Experts of a small language model: vocabulary 16384.
Below are experts of layer 3 (counted from 0) of a mixture-of-experts language model. Rows are named router (the router's row for the expert), down (a neuron's output weights, with its number) and show model dimensions 256-319. Each number is 128 + 32 x the weight over its row's rms, rounded and kept within 0 to 255. Numbers have three digits each.
Before each expert's rows: "comes before" lists some tokens at least twice as common just after its tokens as in all text. This comes from a sample of Wikipedia text that the model never trained on. Tokens count by the router's weight.

# expert 26
comes before: "- ", "| ", "The ", "In ", "==", "==="
router:169156124026130152136183077132139095089117187086110113135124078059156045109149093184154108127126127153155148099107114151135114177141138149128171107101143092080136129114163059111148129147166112
down0:099073101098172113208113165147185126183114125134154117122078157091110141091117127147158142136152124052132130107123074139206107109150157185167120160105131107208120135165122128152187140122142105
down1:154137075071149132156168128140110147066127110109160120092151173183160140181205125116067199135083073140121184172138119128148087106071132138115092161162133144115136146154132090197156145108122191
down2:120171117117088169091132174042186131160184100177095113111115132149132124116154159084154118129064119152130104097193143150170153112124193057158124133163128114090077162071139157105171135122188088
down3:119109076101067138186101120137106137180112139204114110103129095131177131111117095119183119076114067147149086133122136137165173121083132134079154183185096150077145123128140148103093100185094114
down4:118168166150115157143141188152174085078143124130091165129084099107160142110101048136097048055136146157151120104151137073165122202142123150128132143161191085131125117090124105161108147140121189
down5:096159155102109205135107102184119149104155081124141151109125186128114114094118100092195131135121140103098079088108121158140124139151191104117110149178140124172086164105152156117166137138158113
down6:093148174085113136123186140140168132115117118147104116160036067127116120133116120142135116109153081123136116127106125074132144109067143067169145125102127109120132132196134173156163154090062163
down7:107099102137072214160119153171178087106156085108105110094163103093167119146131174110089206085201102164141133154100113139146174111121109122129128136093097164118177115106160190150121123062109133
down8:153181106094140167074115120093217092169155152141147149117148136132156097141141098160139053089153114125139176091128131081089127079123157122170146105107143166097145185171120117141093087070159120
down9:155115124118066065114127133157095145145178122154081133090148123092143115156152174116088060149114120110064181156132163136156140129142131148113154164124077124076080078154131159156117123133161146
down10:109126135149186164149134163086137099113099115124123146078123142179136143085120163109181139154079148128133146103146134169073147090136110104083182118125143192140140127115067103150134103154142096
down11:149078124173116125142135209116124152106181122185063147108141156143182163068110169073117166075146104136154063131151160105148139090136140061146133153149147142075092123135159129105160126178142183
down12:128151108154137173105175130133096088170157140120158103166152167153163139148088143095102156094157169108095191101145100156148122092086147149119092134162175078165127105172096096103119100142142168
down13:086146068158158107130177133123169140172091146115185124182186169120104106179148088126055064100109151107177120119150152150138172137075087120168070146163163135167100136150116110116105131163105130
down14:163149096137051075116150088093143132102045137182164111114116099148106111093119141140135102139096111130184122098095162130157128097187121114069206127120106155145127074139149153112094108129127187

# expert 11
comes before: "The ", "In ", "He ", "It ", "==", "== "
router:141104136174088145162137123149123088084172082184092061171136146096204111155152102115189087113124113130102162165140099140211140114128148166076120100142104070088162062156146147116210158097176099
down0:120137165117143144162137103137093114085079132188117143135030187106090134151163124137118182104157179160091157081134191124174138115105130093113134076131164132090172131152134141097175118124119102
down1:099098123095122119155152141039156122163133104138134112130109079190123118092121090067124164107141083117068131174189126129108094160145141157106125085123141145169149138126089133179191124184214142
down2:092155112074091123147063078133146131148211084099094098165211133132138107096098135124125087078132117142096166124143108165174145145145093124122105165084201167109191127131128190127088105153022143
down3:119113110201131187138127104159159193080096143095118111067155152122145097140044176109131158125146108059218157137189123119106137145219091160154064113152115108177128119134164099125177155133103165
down4:097115103081186078141197135141184090083124155137120167090117118151115098100174162210092201091143137088210163084135106122159175132165096149089129105137140125080127117142150160222098179156125105
down5:148111115155174139179163183117134116157135174144145163087055078131136172134114165062046107112097119128156133147132126127095122136071136142140114124146102072149152134164165136151091159133147173
down6:106187101139166167080098150156126108101088170171074116135142089121150128083142132145142105164124096152156130126169109121132098117128125135193117121109159192141149137207145180121134129130189154
down7:106117139153091047174077135144113098165154115105142098086226148110128072187185159187144172171170084143193158107098084149130161121149060152095089149177103137136189147078140152158170162151121134
down8:146106157097070128144119201131148120142206141089140145116152055084208149160154109123077129113164134096117151164172127122132169133143180110094081064152106112117153114109143149109091147191165103
down9:127144126084152126103192172086114163135128124121085149109105073122182110138150125119127146178131148116220082104141126102184122061163163178150106138149159116062157105099078092079142133078120131
down10:118112111156117184055141123181173128132135082143126112094127097136120153126111113128111158140107151173153094159110165165096112160084144121096148117112113089094103116211076108137130156143116135
down11:149135175128122159172153159160141107130145156138125148119121124102176136110167151176073184127123127112073139046148152095151147107084120161104108122195120101160090122106136164086206105171144086
down12:099148149133090154137114159143147162094082157129108135157103123104125176117156112122124104108126159127160140161201122123127089137129122099163151132011126135086121130144104094107217145094105152
down13:094086137113178071092105128150111078182113142152182083125107126051126145155112210143121131171166067096138133121096115124123155089145206170133107144133167160151170150167109151130117110129119193
down14:127137153107174171105161099176173168150158057165144069127109124096083132109088098119120126185136119127181137144122143119172145119112103130149137169078102113089144171128161129104077117098112087

# expert 33
comes before: "| ", "|", "– ", "(", "are ", "October "
router:132127133051111141111138168117103119109192141099133120085133120078157135148076119107223184111125122141129168144149128117141122157097160129150080127112134123172094143126150069079119100175159116
down0:138156116175170122140101127134170108079139180176164159107103175146158133107141101140086181118070105143166127109082104171079094160126098177163134214101111164133218131155116190121125150173160148
down1:125101143167148136115168128135103107131104152103179138148105127140139129098125133100214125107163172100130133133100090112106114131123135108129176116167149178107102126148091145127112144073120155
down2:113132184135115118078158143198091166128130137092109182087193084171117062065117204106154173108129227112171106135137124149140129111178123131089065158142085107110117113103115091066133131125166122
down3:177110119106098138116100137124193101123157148133143195124112143162059104161129058096142121117110149168122093047125179129106103132088133118175134109142069118125131079125109129145134177084107182
down4:211127117087095186135094107167102086110180124086152141142144121168069119127144085145194081104164163172124149131161136127114162121127160118109150096074111152163132179122146150102104158121120137
down5:135125141121156109156151111170189149173155100140145194090110140089062116132086126095120112113170104138145047140176102097124125110154226131172113114086151144174138095139133070087116052171138151
down6:134098144112081141157108096115135135153146128151174122081098100119187123123150141153150096163063109137175128129075134160172130140066136140147132187137172105166122170117170122173212173097127096
down7:119098161110114148140055160130138115104095109084177135095126127108129216172142154083133109154124170091079119153148147077098155160130157144145144083155129130107146114105068153154149061153150111
down8:114176160131154190117104091123127088145071115078036140102138128157226107109131143155102143112097109103115144073104158155031151109130153159150145183174135102042125182066086099161201098148099098
down9:096139147121142184080111120077103138158091158147121134130157141093138156121117122146071067100112083071133141141136146153147126173130100104131126051118163161095152168162122173099120165151114130
down10:117132157102093120094130153084125150152143186125123114122127112163127155165158130137114147154155152110124159113140096128055111153131164148097170143124167111105092126085144165104145104123091181
down11:093137093145078144117119097114130130146132140138117142151119140165126142153101110137113148132158146117093131128083165073148090127125167110111103137207063096092141125125145100095117122115127102
down12:095106168087131101165111088132099141139094123083058103096127102118129105133112144131119143146147104141160115125084157152136160151142113166105116211110161093135140063162168146117145125070110173
down13:093157169113137109118120126061124122142160139086109181141135132108117167119129114127107144110077109123102102137155132168112127153058102182174205121079093141176159151113135124117093131109148111
down14:080147146109111081135099151116098171148148193092076108159121112115109175117092155070089198111120122137134113098098103150176135106125131176149055153134119164103132176181159138112155193097087152

# expert 55
comes before: "of ", "in ", "and ", "to ", "is ", "by "
router:152175135083158143219147128140160177123121167105107141199087151099080138127153129210171131123129121160094132149084118136070142121122145190084107139150110129071111112130134155169130092209137170
down0:137192146087161122144118110105075126134168185109103132102207111171084101170125126149180102152084118089134090084141095132069071135116135155134091201130108208112122177119156139083206129164127155
down1:112123131124156125169116134102124108145178122173188138115065180084081186155098073111109071124125129174149090102140124170180118141132137049086153085133112199149158137138119126167072079067112143
down2:097125116170174136117102112207164097158039153139093106132113107118136119149149123154163149084112102121139125115136127106071092132080201090063139132156083112108109167171156143176113185112159084
down3:089094139141153164074195128148147123069137075145107163126151144090112126103137091094080242140154155120110132136159141132197138110083150176217153132115168099183134196107109181089138127128117074
down4:128131162115098110145108154136137173075097146158162142138108080114151135136088111102114099158166150200118097105161098134099088116157139142156155061068059098086088153109151105135131155116114134
down5:151139139108065125140161142100138087088137080194158147108137150126141115180176083159157124096092108164157066117109101122153157157130151142151155153121152134091107093164116134139157088137130125
down6:163196156021134096184114094112084155133123148117199108141148078146127129116161076065128173234121171088120136068155122148143134110118148126119134126134163075162095084171134127116185135112090161
down7:154150089139145158131110078217149117151091151140128102182069107142062159121059135118150153089100156135158114108122128134101108119112123123136115179156133131128122071133087172188123166154156104
down8:144130142137094115139111139106154183122157120163110123094182156081141081123093131137164120158083165082168114138130027132172187028096141102147102117069129101102155042095136142105164098178087134
down9:099133156126130210102095129074159172086127126171102074119117158189147149140162118131128192084090141114058191154158178113137136105152201080131132130128103166110094145108142044125207121198163119
down10:190165189130169178172190121082131090147154158125111078126133113109181104063143086146132213038115129120112137154135122141087070149212132142079117180107128140094109100123140126104138197093094163
down11:102096129138163116107126195125102123138163098137159108129117140139103141114102159104151157146130129121085129118145121057155132132101104133128164085117110139148108109133126142140131083156134102
down12:148131131145149102217135137134132182130112168189131095120114077105143132150123115054123136155057052190158136060065110121144089192106109155148096125136086157133119126099127112138135158124142165
down13:208185139183082125094153111102151050148117129177152144109154092137167091125126098098158105128071124171134186017122148113123130133115099186112123165128127109095146147128179136124122137172126158
down14:129095084101081102146177068099116103126157170115135139094073109175110111122146068121147082137153168127076129097087175169161156111103111087157105118165151147117196095101137166150138147153085114

# expert 14
comes before: "a ", "the ", "been ", "an ", "well ", "to "
router:099111130098136158137156113143153163133100149131123117151096119166077090137118151123161167101161105106154140144143154128144110195111164169109077143125121087108121089155137175122086144159117167
down6:148113097140153170115032169150153134190101129159089166125108083144118113157096117111164153148144160058169137175115165163155188170162174134098137131167148158144169169108114130090143126146162127
down7:120131135158173104128155129138067084091089214140173118116118068109159136123148127186114077089123127174109095103123126072116134152140125116188065114108132145162133174169114097135122153124113101
down8:169169081076105159126150123117129086124114110117169133116113160111154105144144209122165138104210102112106110150159156093159162106129096111137191120029132125126135074102157092143098132120162147
down9:174127143170140093164175100097098127149135146061193092093075098174133122110154099131104137136122124140122099123152149097137073051156129091108094113140133184104137106125081202090169115088133133
down10:130164142105140101111102102135142152175118150131100137092109108132140137126148083118112177129061210145151154100150105133109172124063102050157168163133169158149110083121185137096118089179178153
down11:119124151154083173117078130141158083092090160178154121152144118086139111143102154096114129100146099104102162122128160165082122132111086187080124194127134063147173086136139148157129198162079123
down12:149144122080137131140084094157146162169161120186115112097149139176090129119100128142186164172139083147101083099163139105137174151074129084122109116089096134119120142126152203138171116192181063
down13:161181155100123137149152129167125139171192138089113120072182072163137070169162166120132174116176183160144134103086124112145109110122172155205148191114168129090072054055146127074165154121124123
down14:083137130194144077137122125139115163124131106087122159182100175127111105144122107142136163176093118094144138080112168218069162149133119130158106050097079147101129115173160095141114130112129169
down15:119124140129145120112176156142092161165160154101137153113112150076137120094119120100151138143124143148079179119154144101098171080101159163125127163134069179069113142132123117108100167121097173
down16:138162100098145146148121120101111121169151148160112144098180115155148132095157068090114154086129088122122139101109061155137136066148116164167159164085184117157153191135173111079113084122085105
down17:139132103122124106116107117175162101088170076113104109137127149111167077169157134188121128145113104054136105170061141077127125169147123193124028099188162157066127134078107185184122117185079181
down18:061151118112160134099111099096156190048084079149084143123113139142163145115182084133052113109124146133141118158103138170114159105122099125118041113192106116143116132096177135120148094122152157
down19:136121180133050137117184166109139188085123107142128103146146131098109137127066125132096147112173112108113091092130165098161097126144153160128112106110132111134067141051134187108126168166166102
down20:133096100091101171118115130101149083107148105090136147133155125159184210119109084149099110140120134125124137103125066144137136154099162073159110106159143153161187126145150091138058131107148095

# expert 4
comes before: ".", "–", ", ", ",", "; ", ") "
router:103153057134173150137105112149120137079125132107113118110123143116062160158144052147175121094148085170104116128076173144168171103111103208132096148154141123071122138107172149111111101086157093
down0:107155205097076144122113106170163179143115128125111177114123135116109136094147092129143140147119152200146189104166113104104174121110063161124137137163116157150147093113131114136102117145137094
down1:112096170071042166121156201153121120153153108092157171077143099110155108097180173117102160186148111194086153041144103113126137145172128131153162122120131134148121153199134172112161135096153144
down2:154135118082104134116119112106136181137096103154125110128141137096146178136112159076099065178113211142133112167123117162107160129165149135115119124179130134135120113112108116147186077142115109
down3:105103066113120153128004107097138147090139163125128130099131091092158142114125140139064135134118097085108100142144161170103138117114155120111102109099146121123160150145097146189110117195113103
down4:088060071138132123131104122121167173128174117089080131117155147081035160100170135114136084133126114167132119132103153132146120090108061082118164127134107165151084157149177060092142131113154116
down5:120115102172166096085142088123114136124133108138089141132110160120169182139095090065122105152118170112122075100098116151076148090188158184098094141136150116146163165101123130082078140099172070
down6:085196152134176137137147129182062114131116152076122089164112157141153136169173110104156097134150101143108118110094142158110154077110124084152098147184129126092088094079078137164152086088092129
down7:165079125131073060111145121097165073165074126134122126199107147070126117092124086119117115099088119150095067070179175169136093118095186079073133112094142084124123148171109145098128118092127114
down8:130102142165150159168070137107063107128170125167178159173132074167097136161138121150129154122104089132119128171147075131127149201153181144138121098052152085146145076166142145075200151139136154
down9:114152123149122167077162126206114144055079177087106158139109094088127113137118123068090091166147159133084104118089210118106130164082181127145117105044123114073096157116095108113171150120078108
down10:120133145160103113106167146145136134130045158122197170159143145138157177154153068138152148129087125160120150166155101092129128159137155173129061168086143167187076152129167177174146139121146175
down11:156167110099141146131174128160078132090127138149126124093163158071131131101121133129093137082133093078181088155124102125148160119094109155093126085112151162084158101128147107099116123143072110
down12:170125141094104166104158104141072117091197151133139127062137099124114155123095128137122151134110149071178153160112147106167133151168111099158112139096163095138146105082126122127142180095153103
down13:130144111091122106118112122147139120125142141153104087170192114084146192073142115131097131105148127126180146135133107175124157146162142199125094074110085068077149114067130141173142098102096114
down14:114139160106143140137118152163106104104131107074153149141142133110141088141161119124141151172141141129107172134159097141067180115129126037080104129044128056130140078138096119131124150159115123

# expert 60
comes before: "\n\n", "0", "5", "8", "6", "9"
router:107172157188054070064086073103095117081073089079158144135158157095159120123140112124199099158134088166131110139137106144203151094112147092129152090178164199101153082117181096111122035122165136
down0:125215160159128125186118143073162136106145116138110096082135151108128145088143137147086150105127146095176102108114127188122127131135116094149136150157172133132131130097084120119173121095115129
down1:131113132152106149112116159119120116100175153114115108134084220117091173127122103131152009137122108134092113125032150150165099092123125147147121111164143139077152115164145099138078169167079159
down2:073107068080130069145135190079109168098110089079095094090146245082109135124161127174137125077138112103108124171166088118105149164186158120105090147131094153121143145154159112175162128167130148
down3:113076123146087129168087108216083125099097111122133146048125148147125133187149103112114110115100116079103121087104095102128177156122152143117160137125116160129085158124120101231098151154155158
down4:114099139088126161135102088156143197095141090126133201064035133125124099056129166182092139096101127097099113134116120096163096093126085122138131111111142145120087122173146125150150143096088062
down5:159127125140166190133095131151084138104150123135080139089142171129107107173195160155107158208171132097094167113073035136125111124094107186129167131065095148124121176112154196162126120166089152
down6:121150136087113160188118118125145106170133074118123153162212084095132118156152143116126115130134160160146151152109091138127118115162103158121091108164141160124203090122113126155132142137170172
down7:092122164160108133122157187130132145129183136158072158169107102133085139128175109090165099098155101130100134085088112173114105155144089160115107100159119164098140112161128177073125116099108130
down8:123153144160210151058103123117169131123114083083128081180132138148106148130095117162117147143084105105158173095177130155158115103162126129128140124144165062091154155154137132114146168158111126
down9:099164102068094137107131172193148146167119078154138154134133115138116152221097109151099076169155193062083119128162141097112120110138111122147111105203134122156116180118142143141163118099053141
down10:105158152125130126097054086153100127071128154147110141141177188160108177161143085127172105142171056173134130128070135157116127118155160156138082090168132146083141158068132125096088113094114163
down11:123080125110155104138113151187148119133135114107063135123136128098165168125146157139160112119088060157171112098157152087122162174069149138098146225147149130105104152135068084150091116144091061
down12:125110153106173145163164097112104079197137152151150156135139121114141138195139138210158157096119106127118109155144164119162086063111183225099131144156182094098135181111104120085149081074077134
down13:167093136096065161138138101204089157124140153176114100135168166146105169144154128144099099130107099168185091146191117160110016117116129136112127071109191146084104119139125117120093098139102094
down14:128135119123135140182181136102162097153138155110187066138141136149074089121120133123135101141109120152105137122096132132186177097110123035050161138110161079116105097155149149105148130135125150

# expert 45
comes before: "0", "4", "5", "3", "2", "6"
router:151169121132115025164135142105162151157107098122150115092127170151141125146119161100204020124164113163132097100066104092105109124107166141140066109180112181101182095151145118124094150151167141
down0:155062143127125148080124105103113120044160082149159134144171105127145126176107149163094059144107149167122149127138113162142171156115159169121175142112149135108135123102103181143151094081148125
down1:128138094131136153151085092082108132165130125166134157112136131140116143069102121158142119165147164143204134151151110156178116119085084215103136065111124148095130152166151169142108137126115196
down2:074099141123167101140074118120106115135089175120099173140079040160130125129134063130122136104158106102114142130148141083140106146147088152216168151130184148099121114119130138036189111110092127
down3:158137121113129127088128108089110109119142076178126086155138076125132097133129117122151121104147146107133105118086137196165155213137100120103120158064179136125127149116069068206169115140128188
down4:131101138165100153160133149110133134152078124170134128098090153121185099134096158166125198136206125143159174100134157133116161100175143133065168078150077178155120137163096081104123124076110136
down5:088104125087096114117079140127125133108073126163142161142127237114202133146121148152114122130133158081092096179168135103082183095189119122151126071142155127120148085125152086086149150175108137
down6:114142133068154169176110051124092179099157075134167140144120139131132114100095157141154104095135141120111122151114107134055144098148124169136103122051125135151124155194162121130116125094158132
down7:110155153100111105145129119211146156131198171165107093064123096085164168163147109145162167089107105129111127121185132123115146199148123130104112122096135147127175065155181158169086119115140181
down8:105123101170155159069166122103168147220101137123097132136142144177118123183124144129158154116125122158117131081140132110149207098184128126101167099188087133112091086171137052132182080152115125
down9:114113134141101082120124104107153108108113071172151089171157079124135095168112147145171109134096116119076125099139176145165164146143131118093118129185114086084119114162092082173135117212195154
down10:162097132107144160122145116160116130129073144099135125165182141102157115191087173144135121095193120120134172141182108160107184184145145129128074125112099127135129108135105154163159113196088086
down11:111125124119145113123160190129111140121138137100139101127136159110150155100125106150135169138116076131139128099091109121143109103130149062177086109123099097019077170169222160175091143073124098
down12:134130122191131149167188145176079124185088130136087134152095138134073132140141098139117080139168143125126152173090098098147160123122110095186137111160150151162144161125175154105150159091141090
down13:124158152191159193118142169064056118120097143138162161085169095130115106132114082088110135158124141117159138101212156140119169209114180118086146145097153075173144158115125169128120140077159101
down14:102132121184165162093063162130143186144147105101157113150069085149051098120176141112133087160167123125114117147123118204177174116126126074124129197105155131099106152078102151152126162116134136

# expert 57
comes before: "-", ", ", ". ", ".", ",", "% "
router:139182140129198164207106084133129152150130149140099123229075160108075083128119134159171134125153117154095118120095108148084096117132133137129160118059135106104121124099149170140146110103127132
down0:209133129133164122141196112141134091121123095109101157121132053144065120171146130128081174150100174114173125125078162098098117122158154129124118117129144142103103043127132056159110149180123119
down1:105157134096127189108156115126110196182131140096157101120156102142143153162156080114092130125084131102152131095069088145155053120039138141133125179135116141103180062086149134145221089090098144
down2:110150147177140144117152144160124153113120184162117136142152084124119102169088073137171204119135112086125111112097102090170117117144153073179129131155144100130132149166107139125148194118107105
down3:095189184159110120140132149107101070073132078126169122141168159134112085127114128139108110181123149123167159191143104135105127104119168188095079099093138112124145117151113107135099185165097134
down4:149117146184147153139102161130112134136105163085122106093112156140103157150164092117084176134123116132144135049168081072108151104071177138168117121166143181130113114083113162172119118115127102
down5:151184152174086156088148109124075097133145136109172136097140125138130106137125072131067142051164102119156154124044143121107147152132143153150147164149134144139116152144166180075140137170129147
down6:128167094177162113096120140162159109073160163125119150100109129118099092198174185114110142104113125102140163115171135149141089097123139130154142193135112077153149123089169132127103142196093090
down7:147123141125165180128149064155114094127088120097135149095135139078096119166163095079092129115109156145109123156122112096173116112168153091143179065151119145104149180136138149146097120112101188
down8:116097108163157109146106154139123098108198091122085083071120132191111122103088120159126150135178136084115208144103148141180180109098128140078149147121212140138070138145139109095162125123197100
down9:126098168177096099146147140122140073091150108111074158098145166101099097063165167117109096074100144137085125090168139128169069097170112171125180146142179124203138119064127147152100148109101096
down10:171080095122125161167074103076126187121099095164177111114126200115161073158167086144164137103158063092105173134064149129105156140117137093120087122144179115098132111125120127192147084136107126
down11:092132091126141156115125146105139116098143118128135134095054151150147127080094117158107117102129084079119115148141092105114175128114137092137117104112084127132120103148153136099133080108110157
down12:055113082134097135117068165128141116086122134148113116101127119101135144112143146124116112176107111131091138164123116166191152137081135096138162108131108120150073133117033062128123144128133134
down13:163063188149087134110066159146079110163122097155118161083126147112100182149115075039129093087161129128168102111150092134124158065085173148124121138132117064150165148151097130123050101120068088
down14:130070102177145133171103145103168118060113106131139154122088135141183112112070063132148157146145142144112121089151122150145109104117112123194151156079148142132083092125116135080148125081169128

# expert 10
comes before: "of ", "in ", "to ", "and ", "for ", "as "
router:106152135101185164146187167169154164118097115091132090086113113128097197117155092097085129180076186167149126139177145125129116123097162163123140126143150048183127155140103153098087114160192156
down0:102111132154088126122154143168156120190132155132128152134110117145129098089112140172163148119141165147080130141080108131144116196153079112158131106146108090099173137132179124091141159133062146
down1:151138049130146098131147093134165163070125145146124142145078163182143121136118063089128156145124075212152137119146117123159131119157125094131153156152130149139130104141112091123150107113102135
down2:112137126077146189120201150134090139136087102151105119136127161144133147090098088124142093195188130127140094153118151055073125149125117071112186165127127123106154176110171240127166106132119167
down3:135122138202135115124091116130168165186085115205094121108135137115106139134181109066122182099094119145125119148097126117161144127177149164169188128158126125174099136115118124102116153123098088
down4:209151130104167148097181098107147138071096180130059148084154055065132097094144097124032165119144146135153178151119096086130138123140113160133168161152112118152126142083085146127104077152110144
down5:150125162166133072104146117119134161132134078135103134122134111156090140082148118151167124111176132122065136159069227109099117140135099117115107115164069080145133093128133146191158100124137124
down6:137172122153156116150146166057135160133152143088104126131145103134105120117152185109132098123089113097136164034176143183145119166163148123133122154106140136128163099118141154128149163095128167
down7:134131152101163133130111099124126098141167118110093153115111151144117103096128151061138145150121143126151125138161105140171179151151120145052125095056118097098137185148165088062067089065096089
down8:094136158164100142193168146142151091201159129127095129117133186146128122159133149113023124140084064130142107172113107107161111168080143131076146093097151102053139174140134140097136129067117091
down9:120118118050166102122212165073084133159088122103117120114122136172129123145130136110198106144128100139091156096120114110126173129141094188179088161130102154146143137083126084082136125122143110
down10:116159112160178114113166178110142121109139181157142163107097102134112184114098168138138180132107134141130112151139181112149134051113180098179141115121146159069159138092119137105113042130097136
down11:145133086108137149126120152114102132152136129082092090164129145169115198126175102154177126114141098086109146111099141125094077142145112156152052164127129106165064185162166091148135184097145070
down12:103064131195120116146115142140149116146110132193153114100142113135153131134149153140141115175168163167103100069137061137151145111058117068142075111120098182169108128082147161178134142145173074
down13:130071054116143178110153175122152145121147149097137113100122078149122139176099160185102109155170120136149120178169125135126149085169130127222144141086149144086135112050129158131188104165114099
down14:120153152087163089170123097153115148146099095136155141087115134132102081125151118071145126086125100146137129136174070123083098122130154123102094142079099207105125112141192213102081119106127126

# expert 21
comes before: "| ", "(", "/ ", "|", "m ", "– "
router:140082116150181174165152148116111127163122137128084174143129143152190188145062119082155129128178167170125138105151139071130130172126081134161069130127094165172130160124043125129108115125162147
down0:106120117074097112187103098104109125075097172127153186128133141088151153152103125083105085076159086096150123171071127102107204094190120153131105125151101071105107133117125103135179102196037111
down1:134183127129128063152058151124148105103131104129121105110147180179150211147144131180135114159119139102090139129088127125107125054104157134171146110114104134099103125138160122132125163129105133
down2:097065081129132118125094064146206133125117063113094060134111136108131140100104155117098120124119166144178120138079177128164184133164078102170151116170167133099072122136130136171162069135152173
down3:164145077097121145145143093113176119149137123098099142137207101128143107126147168123138110184173159086140107127157085083155161047102129137092121131169145095116130098117104052136098148106103101
down4:114248140064079164139152091181154144158132163140179110138182093102097070096142101103135111127102142114140126126164202088123114180146120151168141096089179139150096110139122138123152101149103138
down5:166113159104143177152115150084114109151163186117122114155125111150194154133117146184121155136133065082082139081159170108120150169113136127186123166083159157133156142125178152142101151187129107
down6:182102142131066160149141104120120098158146121147079130164140084146111100100113125117163080183155193113115106168114185117108073120151163129158089185153123101185119208138185131116089099105115100
down7:133133172132109082082204058113116156113107099134068066124169166174184102175120135106131155181091128136150127116121099162159097152139125134100119123189178089171132147060128162124095109133112151
down8:093162165154143095127176153112128146084110127109134098097083139123160164097153109116168092109086124083174153073099101093091117085107126150126164139171088134124120138164133162147088097164109085
down9:150115111165136153145131136088101144134118111163149161203121122113135146109103139107077165098082077147126103121150121169122121144134108136141157095105130120174086075128158100161155130127137130
down10:139142219123163136131153123127118171152188140137147165128156094120163119124138145108166155133097158089143135125099105093115161062137115155180143116083159099124079118150125064164137153119111066
down11:118100107113128083147209157136192156117190146149107131093213132095140093136187131143169150127173108116218131202089168145178138155142123129115067138135154124161108055179123108132140119078153184
down12:137186195115156093111153081219166125176148147099152157127158140142102146106150121140127162190112101160150114100117093191089132174221106192083139141134192178211147148147127143130091132139122109
down13:150069125133108157128052131126091119135068116090130153155124143158150155120096108170145122142163110113157150184077113137099105074165194130093152092135135101100154129121035163083160111120111154
down14:136108111199166136134126170158140099061122157125146154146142092101130159157105120190127132160097135138152163084199129162091163129081116118104097157139094092148167085166181138147112160173131159

# expert 22
comes before: "| ", "|", "; ", "km", "km ", "years "
router:149128134058156079172138141129079165095113120081148106134058136127149107121091145124173084050132133147149130112086153120121078126173124155161108154175176119148107114095153130071114150155114091
down6:140161112134080131104097093150157118126120168166127147112130125089136139076171105158143172122159129119101141119135135106154113144126118144064127111081166088169130142151130122181185146166165177
down7:126154156143114024139132096161151152121156099143128116173118166189149148190117137100158178125111106146118160083125100104131107103127170093095170097115156143155144128102121150129099113077183154
down8:111102066130142108140086114071107149135068135161159129139118172140092108093163116149079132148161119191160148080156108101159130158139085116103171112085190182126069118082112125091117099153090072
down9:150135126122100190121166112073132137094145168158145123077130174137086143095178089088138077121148153105164178113162105102108111105117148097137160109091112116119163141121095120140132082130073086
down10:088080130117191102129112088160135143112206118172145064170155083151121154099106174146187172187136127128115106162141183126148132081152191074092090139076122108046118069205122054161144108131118165
down11:163130200167088114071131096091149146131137146109132160053133125120081133124080093141104154124150119059166180133113134103102085164140167109079159087071115095229169092175109176164121100137124164
down12:158102188112087114130116128134143107103100091094144119157138097129074146136148119109161073148140193175093133159098159128122110078134089087105144112189105075148168116142184101099128094114120141
down13:082206170090174117111129136050067134114139139115145146125154128112133126129074105118152112149096125188124151207123112160106102146110131142138170146176177142109123114154176142104163153126099142
down14:172151154096124103087190115106173150196136129126161119136159153138123114129157154134092097162141094135121107147159075160104147106140102091130141100135075108087121061131108180161120163129116134
down15:113131161103107078191147113114124097197142142074182131184138145134123128133114105108086135105132120136081180101127135166178141066122182166098084156101090108193094130120141155135126134114150130
down16:095123092109215097079113141115137086114170120171118120161166137124155133132107103091102141147119092098145103142180145116085154154127165147151113094134155135143134161112109144184100112210123143
down17:102158118091146089180118162126176151071140101133101179085147140111134100129109086122108220113155136092101060135137155166150149211130127083141138081126088163132113143129115136120100120087112139
down18:100102194136128097140134122093135087181080122113130113156124145107151163140122146110113141144098113135153080121175118097142093118159125102108136159109175088085121137105087070156125147114104147
down19:159131157156160119059098054122097038180138113109160069143181161101205097147101121093119149118095129106113095141161082113107136068129175149067181141101154122125151100125098162133093100151134148
down20:123090091158117129088112107167105124093153162161141114113113148053148209184172140141121139103118108152153147164170180140113058159150147122139091110083108178087094160127195113131179133180145152